config.yaml
n_experts: 128
d_expert: 128
activation: "geglu"
router_score: "softmax"
routed_scale: 1.0
balance_loss: 0.0172
lr_router: 0.00145
vocab_size: 4186
norm: "layernorm"
norm_eps: 1e-06
tie_embeddings: true
optimizer: "soap_variant"
lr: 0.00379
train_tokens: 909400000
steps: 7351
Below are experts of layer 3 (counted from 0) of a mixture-of-experts language model. Rows are named router (the router's row for the expert) and show model dimensions 0-255. Each number is 500 + 25 x the weight over its row's rms, rounded and kept within 0 to 999. Numbers have three digits each.
After each expert's rows: "comes before" lists some tokens at least twice as common just after its tokens as in all text; "comes after" lists some tokens at least twice as common just before its tokens as in all text. This comes from a sample of Wikipedia text that the model never trained on. Tokens count by the router's weight.

# expert 45
router:522458526470471487536534565501474542460476444456493461459488527486510498488490503471493502473465557553496516465490492525486489516515553521503490506506514519511483491473473470504520499544526441492487512517519525525537514491508513498473478529507503542479510533505544527512443484447480476510500472487503467546484488494493492534496507542521512489514484523488510518538489481485488496468517487535526519502524497533519538462543518461516524467538522527503526463507512495484485498485503493512524468471535496492544490508525475530496508502501548473493495474526533483495501512484468538528539504522467491459462483514461491569474526520481511479514486505523474493486519485464494537509513512531526487524483513468498494506523534458493486487506504459460502522454498458529519504465497491
comes before: ".", " of", ",", "'s", " in", "s"
comes after: " the", " The", " World", " a", " first", "'s"

# expert 40
router:473515547536489468466470489531519505505505519464545483490471449473512545523502517465474460484484517511502525488518493524499500504452481488480467487546490510525460524486442524469498491489525469544516461481527541509463473468522479548519486465492517517473501526474509486566516506503486478501503536492478476485521523485475458502505508517488544459487550466510515505495480460527484538459494484499524526476511466516489549502485496490491517457519472500515515489516539496514527518514505527473529494558489518514550465441461523472516476518509499468494499503488492515564462519520487502505527539476496538479498512474492466488495474506518506468470454501489497470498500492495479548487460495486501485473527504510524506457528493489561485496478499517489525492534494529466475528512518500
comes before: " ", "\n", " 0", " 1", " 2", " —"
comes after: " ", " 0", " 1", " —", "%", " 2"

# expert 112
router:492522546513490500470505490534524482511514504528461527488478536476529516478494510473527499508520406481487470485480526500515473519487524533530471503460479515503504484496481537503502535433502549499502461517525486529465508482505504478535493492523496477505504505455468550502518495514487487521470506524484504430494511515506461454482494508531493441501491492533527505499516501442507470510515532494510528531491486536497529520475500537487465532480465522496515498483508449521496515500484472489469515531502487517483525523545520491565527496466484550511530517523503502535516512499503487468503535514488506476521472531462471484497465441489507538460519519490498498473519432499509493503473485494510462493485490492458515479541497464515502462519530556510491493498486522464507505488453494
comes before: " a", " been", " the", " also", " not", " known"
comes after: ",", " It", " he", " it", " He", " which"

# expert 41
router:492474475469455530495469528461505508479530476497471474503532498465504503511498462494480536465542531502488505518514516492519488488450510479510453501483492525520499469478490448447488474516504508494503488518475516501484464505521460503494522478503489553497485467461518509522508487489524502536466473506533462534472472547465503528475483564507473462508490534526499502477499516525501505501530445540515508476506482468469497485481534499489507504532522549507463511506512482525489520509540471484488513528506491484514438483533491527549491513505508509481512508482528518524519547475457500567503553525475470464444519494491506523522520548496490495493437487543524524475494480494539496521503533509529491515492464480515486556521499521510510503514471505509548520479467513530544485507494510
comes before: ":", " |", " /", " (", "):", "s"
comes after: "-", "|", " •", " Time", "(", " Occup"

# expert 10
router:484486505466467547516489474447470523493512485497524500514557504501491494474504502506465488466508504523510534477482489484472490449503472514497529484514494488501482486501483473507481546502494503536506507481515527540510513500515552471498511540495508500500455458528569485511507461489487507536528484491535477507499508523510481431529499506483491522507464528529524489524451483531522510515470497530523495492495526508539459478471522503526531492475549521545471473477546504521464555491515515516486466500523470504487487503466507523533478531522538510528535497488509497508513527497488501527459497524461528528480523498480514525449543541505449533489511499541489471505487462489527494483452506481513489513484454535485509481485487526493489459509546460476512556459487506530467541526482504
comes before: " |", ";", "C", "A", ")", "L"
comes after: " |", "A", "E", "I", "C", "O"

# expert 82
router:542451479499518506469514503465506499476502484465502476482535517508506525511475474481501488461493511508519559523470518491455473505480516495499498529532470488475523502509492478502494526548462508515473461478531544481514486500544515525458463485507491498524516500545497480482515482489470492489519525482469534503517495491505460521563501486509491531458494554497533474539486476525511492532506525456488518443529549473502454486487501515546525519502500530535505505453491525540506535483461508470531506481502499472439458509475532526480512477457500462546498502484484508512481539471516480504479503497500501455501483523504506489442491547538488492499476547478462551521522534500528530514486513520516507479461507537500532511464500503488518472493500466465512490465514531497494523462510521
comes before: " |", " Party", " Labour", " election", " Conservative", " Liberal"
comes after: " ", " |", " the", "|", " Sen", "N"

# expert 22
router:497475491524512486457532478510471500524509557448493508458498517509484499483502494492467500477533486494541533539507442514508456493513513516482495547533452503521502523473502475517479456527522496488462521487479483501513531501471488511494475522520460569499472512508493531504482530461485483458483482468517482523502525496501541488561523463469472510533506479463501524506461555545517503535509503493500497491514531485535524499536501531496557496488502495515510526525445543506497516490466465471480524465529446514492505487455517489482511513529523503502514484497518488505441508499524513510531501494502483505494476520502526496497481490525488496521485468522463455442507511492507504477510476531480534496508460512482501503485475527530485455478499507468512502520466509565521476543563480
comes before: "\n", "N", "W", "See", "E", "C"
comes after: "\n", " =", " also", "ography", " career", "History"

# expert 58
router:484503517536497489471464490529525523504510533494537488507500473506509504546483533501456443524487533538493530473506504500513522486457467507515486503530494475499466509525474519492493497503545524534508478510510509503504474505518491527501514481478507532500510543507491535515481528513492505518495461486471495482514475511485458497530525505479511490512472465484515524523514496508496522499554526504524527434482523505519479478468508508499551457492519481510516465491533479512510511465496513482530504536506516534522528466480489521444492547555513525556469510446455520514467536489476491499498531486461538514495456502505463466538439520521523511484452485504451476453485474496524544434482483496535461492484510530532451482485500513535492514508502495501538528508515517466490526478507458
comes before: "\n", " ", " 1", " 0", " ·", " 2"
comes after: " ", ")", " 0", " %", "%", " 1"

# expert 62
router:503530546533473478530491529506528488504491500521469487511493491472453525470476480474487491530484487475485497471524517430482496487476539499545493467456489502538535508442520486494511473473468477529477542564527494509501521507491510512474552492501523476521511508477487559484479473471518532463481524504493502476505496516527497549487461506491478477521514494492497487530550464492504486464532511544488486491488518546510511507534506467498516521491500489472490458476500498509520488503455528480561512464518483513464495516493501496499496472482478516476517460502490549470444515518509514490489499484490497532448471517495476514518546503479540469520555504485465468485470498480507458481483467504492507523478483510482485487464458505482542498518532559441514507499504467480517500539510539
comes before: ",", ".", "–", " |", "%", "th"
comes after: " (", ":", ".", ",", " |", "–"

# expert 23
router:476509508450482523493480498530468497492549471531509483497518508515495475516489473489496537484508507490516516485501498486470469455500469480530500515533463517510516526507537481518482564512474481544484532530542530477495516485524493454505489546530497510495512470515517507499456531468533470497494514475526536518521506499528525493478568528523496510534469517517476532503493506520522473552485482521507472525479475520535488533534489488506469462511534506502489486476518497516489540523494526498520470495512492499485500516466434435536503509531489543485475507525533502525475504539512496447471527525466522502510519510498472464485484529512511471542500520509456482494482508492487435470471491518521538529527457527485537446512464481449491477520495459481484495465484502524519485519454493
comes before: " |", "-", ".", ")", "T", "M"
comes after: "-", "–", "″", "°", ")", "/"

# expert 113
router:501555492487440495468528547480535507523512498485499535506501508450477489509509472494496491504502515474507467487502523460521484514492505486509503505477463509498508478511503516449466516484505493536479472536515520509525517516464512493523490517534512433467516484485500422478535490491484487471507489489489487519468472481478481466503499507549479504515531492540536490530538522452494525511503544522480561484508477524480500457471509542506524502493467521458488498481508512494466494504541508451432506483570467516496546497554498502544503507477475507519517539486507453479532499513479524479531475521504496511477482551510483488512500500470507492513557499527542524544508476515517475523513535502506468516534525513526485455520507485512495487463479484549475491486538487526488498496491498
comes before: " was", " is", " had", " has", " also", " were"
comes after: ",", ".", " that", " where", " which", " when"

# expert 64
router:498494562505439508493476481532518491542501489496509510516520510552476463538473470456503551510478501514493458494476475463511488487512483481481525487541512532478495496515517492532518508445540546490493510454462488532490483532491508526491528497537467503522514453498464509466500485487528483454511541495451472475458493512488501473533487533492513454504477506487458493462471545514527486478500531521465503466488516502476542466527482506517490473513497515504494497532507501481522506479474522506488486502497515514480480473489484495503451504503498513519486510461516508507491515544556524499510513551459510482493525458469526532532544480484522537526464512514532511510474457497509514530481542507494511524538476455481480440471550510523466490503509547494535530479524513497482489482510478
comes before: "|", "\n", "==", "-", "===", "The"
comes after: "\n", " |", ".", ")", ").", "=="

# expert 28
router:502455511483481511495463491465453490479497500481471529483527502513481520523504532479514520516515492498533514519455511542499515549485526467498562472505501503527466516468495510492524515491503498516476529518519511514546516506501513470546506459507507516509484496531491547471533511468521539501504494492470494551514516460524531486501503532511521532527509529496490471499508526498520523533503492569476482498501498489513518543535531470545518444468516471537493470546536500518508545484447479552520490498447485501493512479489481486517499497521481482488504513536524514463500521544545492463482457477475471498459526523467514530469477493497506516516516523528521473515523532470524493520487488485491487559474527524474460460443506494469480528491500458474501494458494477510489486465477459
comes before: "The", "|", "S", "B", "M", "A"
comes after: " |", ":", " a", " as", " the", "\","

# expert 1
router:531446469494470516477522493486543547489524521506492482496497507476493464515463433503477516533525479492514519515483484496456474468445538462552524491489498519527517520472500454542509485479550460531506482547486499492479492535525487486533487493481491491529552508518466515484500551506502511516500508454533480495502498487538485522452505475473502494497490515470513516484507537479510509494475491495482507499468526472472476477498483519497509519497501515540458517477467512507545453502524474489472493488505519545446507504493461556517522518510471488520538486497467430456495545472498485508525517482484493504468523507486498525483544532522499470463458474502482484522545506485515457504502502532509482482500474520491541526458520540505483491510483533457526500470517477519527504523524479
comes before: ":", "–", "=", " Website", " Occup", " information"
comes after: "\n", "-", "–", ":", " Type", " 19"

# expert 6
router:483476521518524517492478504497513509510507485520538491464442487490459508482490490444502471488436508559447499440495523523467494494481528501535495474471526501503513547494516511517494479471446479486477543545504497526458522516493497483497511501489501530490472523496475451455471478506516531499460497479498513484505507506538484507478489492503498489491516521474491477484497529522488486520546521558510503498529553527494494467500522547442479553513462534494523508479493497495501521518504538505528447510509485482515497502470542527516488533460518507465502505486512463524453526496501479496532488488473508527489529488454455512469513529522491434513522535523450476479495519462494472517503536487480499487470506560522475473477514506519491489525537509475521501503535458510509491499488527
comes before: " |", "–", " to", " by", ".", " km"
comes after: " |", " was", " is", ";", " 1", " were"

# expert 89
router:481527504528463484485492512530507475507471519523522511499539513549469438531460517474519530510457463535508458503490473467496491491475471470487466495528514502523473486489538480523546541480532536510506495463475507517466482489529478474505514492541499505482494511469468521462533499476546435467478508514501540506489472512519493479518509517517526468498488478503476520490515533488540461477502513531514490474461482539472508488544531504538496478513544532523535525472511508478563491493489534524505478482523486518512478461479474471492492525543529503496509500467520524500499519502525536452500495524488486513504488467474522499514506470471505532551494513487519476488515466511513488482488483507550492526503479463493477462474537474471517486493513548499550544483524516516494473544468448
comes before: "-", "\n", "|", "The", " -", "In"
comes after: ")", "==", " |", "===", " ==", "."

# expert 11
router:493495518536517499509471515533476506483501468511518488496505453483480548497503456506523467472498501501511535471501511521471496479473469487477507521515498493471505549457516506468505462503488472502483538526502538490461492522498519469501487495491471530524456489541510510477482509457487524510471476539517467509510515510498460452518472537490526478542515512499539546515488504472479467498499504506525498551495518512482516458541546538497523528530525495508515484459520455526476550548523520515496485555502476484463466511469503505478440548495504547501504497503518496512472519491487483486547456549493513494512463493469470525505493505512509467485497519560522499501506513506521515504514499485478475525491516479508497465466470557487473463496541463473538527484547473541519508475487551
comes before: " |", ";", ".", "–", ":", "/"
comes after: " |", ";", " (", "–", " 0", " +"

# expert 59
router:456465459480547529478468465529492522513499450560514490469501492493479452493504496494483533483498470517510481482499497552456510498466482524514484517479530508514519493499500495498466519513467490499455540531488533480455476547505464511508513523513520510489470528539537502453499497491529526515523504504536527532495457511507507492520486508546516483512507475504479486455485498542507474537553507506536458466532512508519502495486514509482487497496516471451498500479497515526496533449512532515530494519524460443504481489531519491465509477494500514490491534500521510491465530483448470468489489484455491452502506469461486477527465527500495544452509491501489534491514528507541468530463475533483515489500461511495532496454506505510563506534473497495498530460512489486505517503467546
comes before: " |", "%", "00", " Votes", " %", "2"
comes after: " |", ",", "|", " Candidate", "%", " Votes"

# expert 79
router:535498556549483470458481479539528518488474497481473488474479475496463537540490507487501468538532507532501560447499492527548515495481481486534475492502519511505446541508526487517520495475514498543480466462510519490464456479505499525494459509496489510503470495501498468507453533503502501493467481510469492504531492497496477482529530512480527487490537497473528504552521523489547506485492502495514527457472493532497528488510514488504504471516476469511519481472492517504519484497468508494512484535497517489516516477471515497483454480518517507490498509487455457517490513535485501484474536475530524526493495531483495501511458488540503465489492502553445476484528491552511548432461467473497473515536503518545508449500558496549463498483519512531514492550533520485510510512505478
comes before: "\n", " ", " The", " MPC", " 1", " 0"
comes after: " ", " JPL", ")", " 0", " km", ";"

# expert 123
router:475526522554484435489490468539543517508482528470508532514478493509528510555468551504477473503503520498500543494481500518539497485464480493481476525522504513540473520530493506448517475496504505559516488486538545494484457473490472546524516464503519516511507533459501523535484524516470474470512510484488495454530505490447452530532552510478483507488537448502525524492496461511505498474528489486518504490501466536506518514446454509516495458548513487468525494495511502489529505503488514485501529551502514536520485469473494478482470519539489480492466499486484513554461529521504532503520505461507523470535475503532540491527450519498522483471489487470455479502478500537495512468486484510517491518494524503514478472507513493522487526498492508523494505549499555476485518502522489
comes before: " ", "\n", " 1", " 0", " —", " 3"
comes after: ")", " ", "\"", "}", " —", " 0"

# expert 88
router:513508540483473474500482553504528464457515475488476462531528484511469551507473505525525491482515498459480506489480495506503484469455479490478514502524482524501519537502538487442530473509481468478469518467532502482489493536519520483499509497482485501507523509503523501472447516449498545498473478474491492527501478508461503462515486524456480544487514548502495523476474479539495440461514459527540479496531499539482510488475525525504519463501522525508512489475483504499465521532510495471492498540509505461448507478481506502494466545513500540487499479526541504491475529526490479522510514535442490510508495507509529544498506515513498520492532501489498500501446486501508467519500544510510542526486518484440480487469500497531505513512513513494549491564486452542535501504499571
comes before: " |", "–", ";", ":", ")", " /"
comes after: " |", "|", "–", ";", "/", " October"

# expert 14
router:455534545531484499444514511549491477507522520526461538504468493465510469484508533510519472511528454512492450505500533486503505500473519507545459495452523477513503469487489522510510551442514510492499436521499502507489509456489523468499494534506497496542488465428478544482508532526485529514482485514480492479493522526490532523449480489498466458496530490514512539501532461462505508492501553488501514525531497497521529550453464522480507473513493502498513450532503495492483499518491470490472554517515502481486561494495507501499528498478549522503541537498477502494496510456512484494507563521485498528524467489473465500504474495521539518480482518503512485510506461505495512512495498492498488505527454484509537502495466472521485481479482560514491512493463500470489470497467489
comes before: " the", " a", " and", " other", " an", " his"
comes after: ",", "s", " such", " well", "ing", "ed"

# expert 46
router:519469521493471520538536512484526527491475516476470431507546496499480518465500490480514515469493486503515512480487502504486479517487539493512508454512544530491499508519464516501484501501503441478510515515516459501481521554534495492483497536513523542507513530527492536437484475501508484521504479527513500503478491513461466545559481537483498488491473453485499483521472528458485517471509513507477526496499567504507487446518509502502475520497498526513489517531489495472483478515462441492536500477478508457492523537452491530475498528502480448471517475553522466482541538545496533500493512519494520482523554470518483533467495542522508522483523486476536470483485497490497508498510506510545501496506522471457493540536502514502500457502486477465512488483505541478514514519561480
comes before: " of", ":", ".", " century", "th", " States"
comes after: " the", " The", "-", "The", " No", " b"

# expert 84
router:493542480507460495488484452523525515494468456479458526512519492487500540502484481497520486493515495549470546462547467476519487513489536511498503448500522502529485554489516531473476507458490489491502489560509488474555536493486486496512488521472518546490500493503476492465481507491504491539504539480505529528531492503510518486442536528517499469541485506469491532519491539486498523510484510458539510564531485497511484485475465492554456541496528527473479518458478458466510473472468462476493480531571548471477502529492505502531529504505493503485484498512516432528478476532510493474508517506504485482534509481522519538498457503484525489519514465488516478475495493467498485513485535496516478506470483512527515505483481454492467448504534504513475495489501513497529508516492472
comes before: ",", ".", " in", " on", " and", " at"
comes after: " was", " in", ",", " 19", " 18", " 195"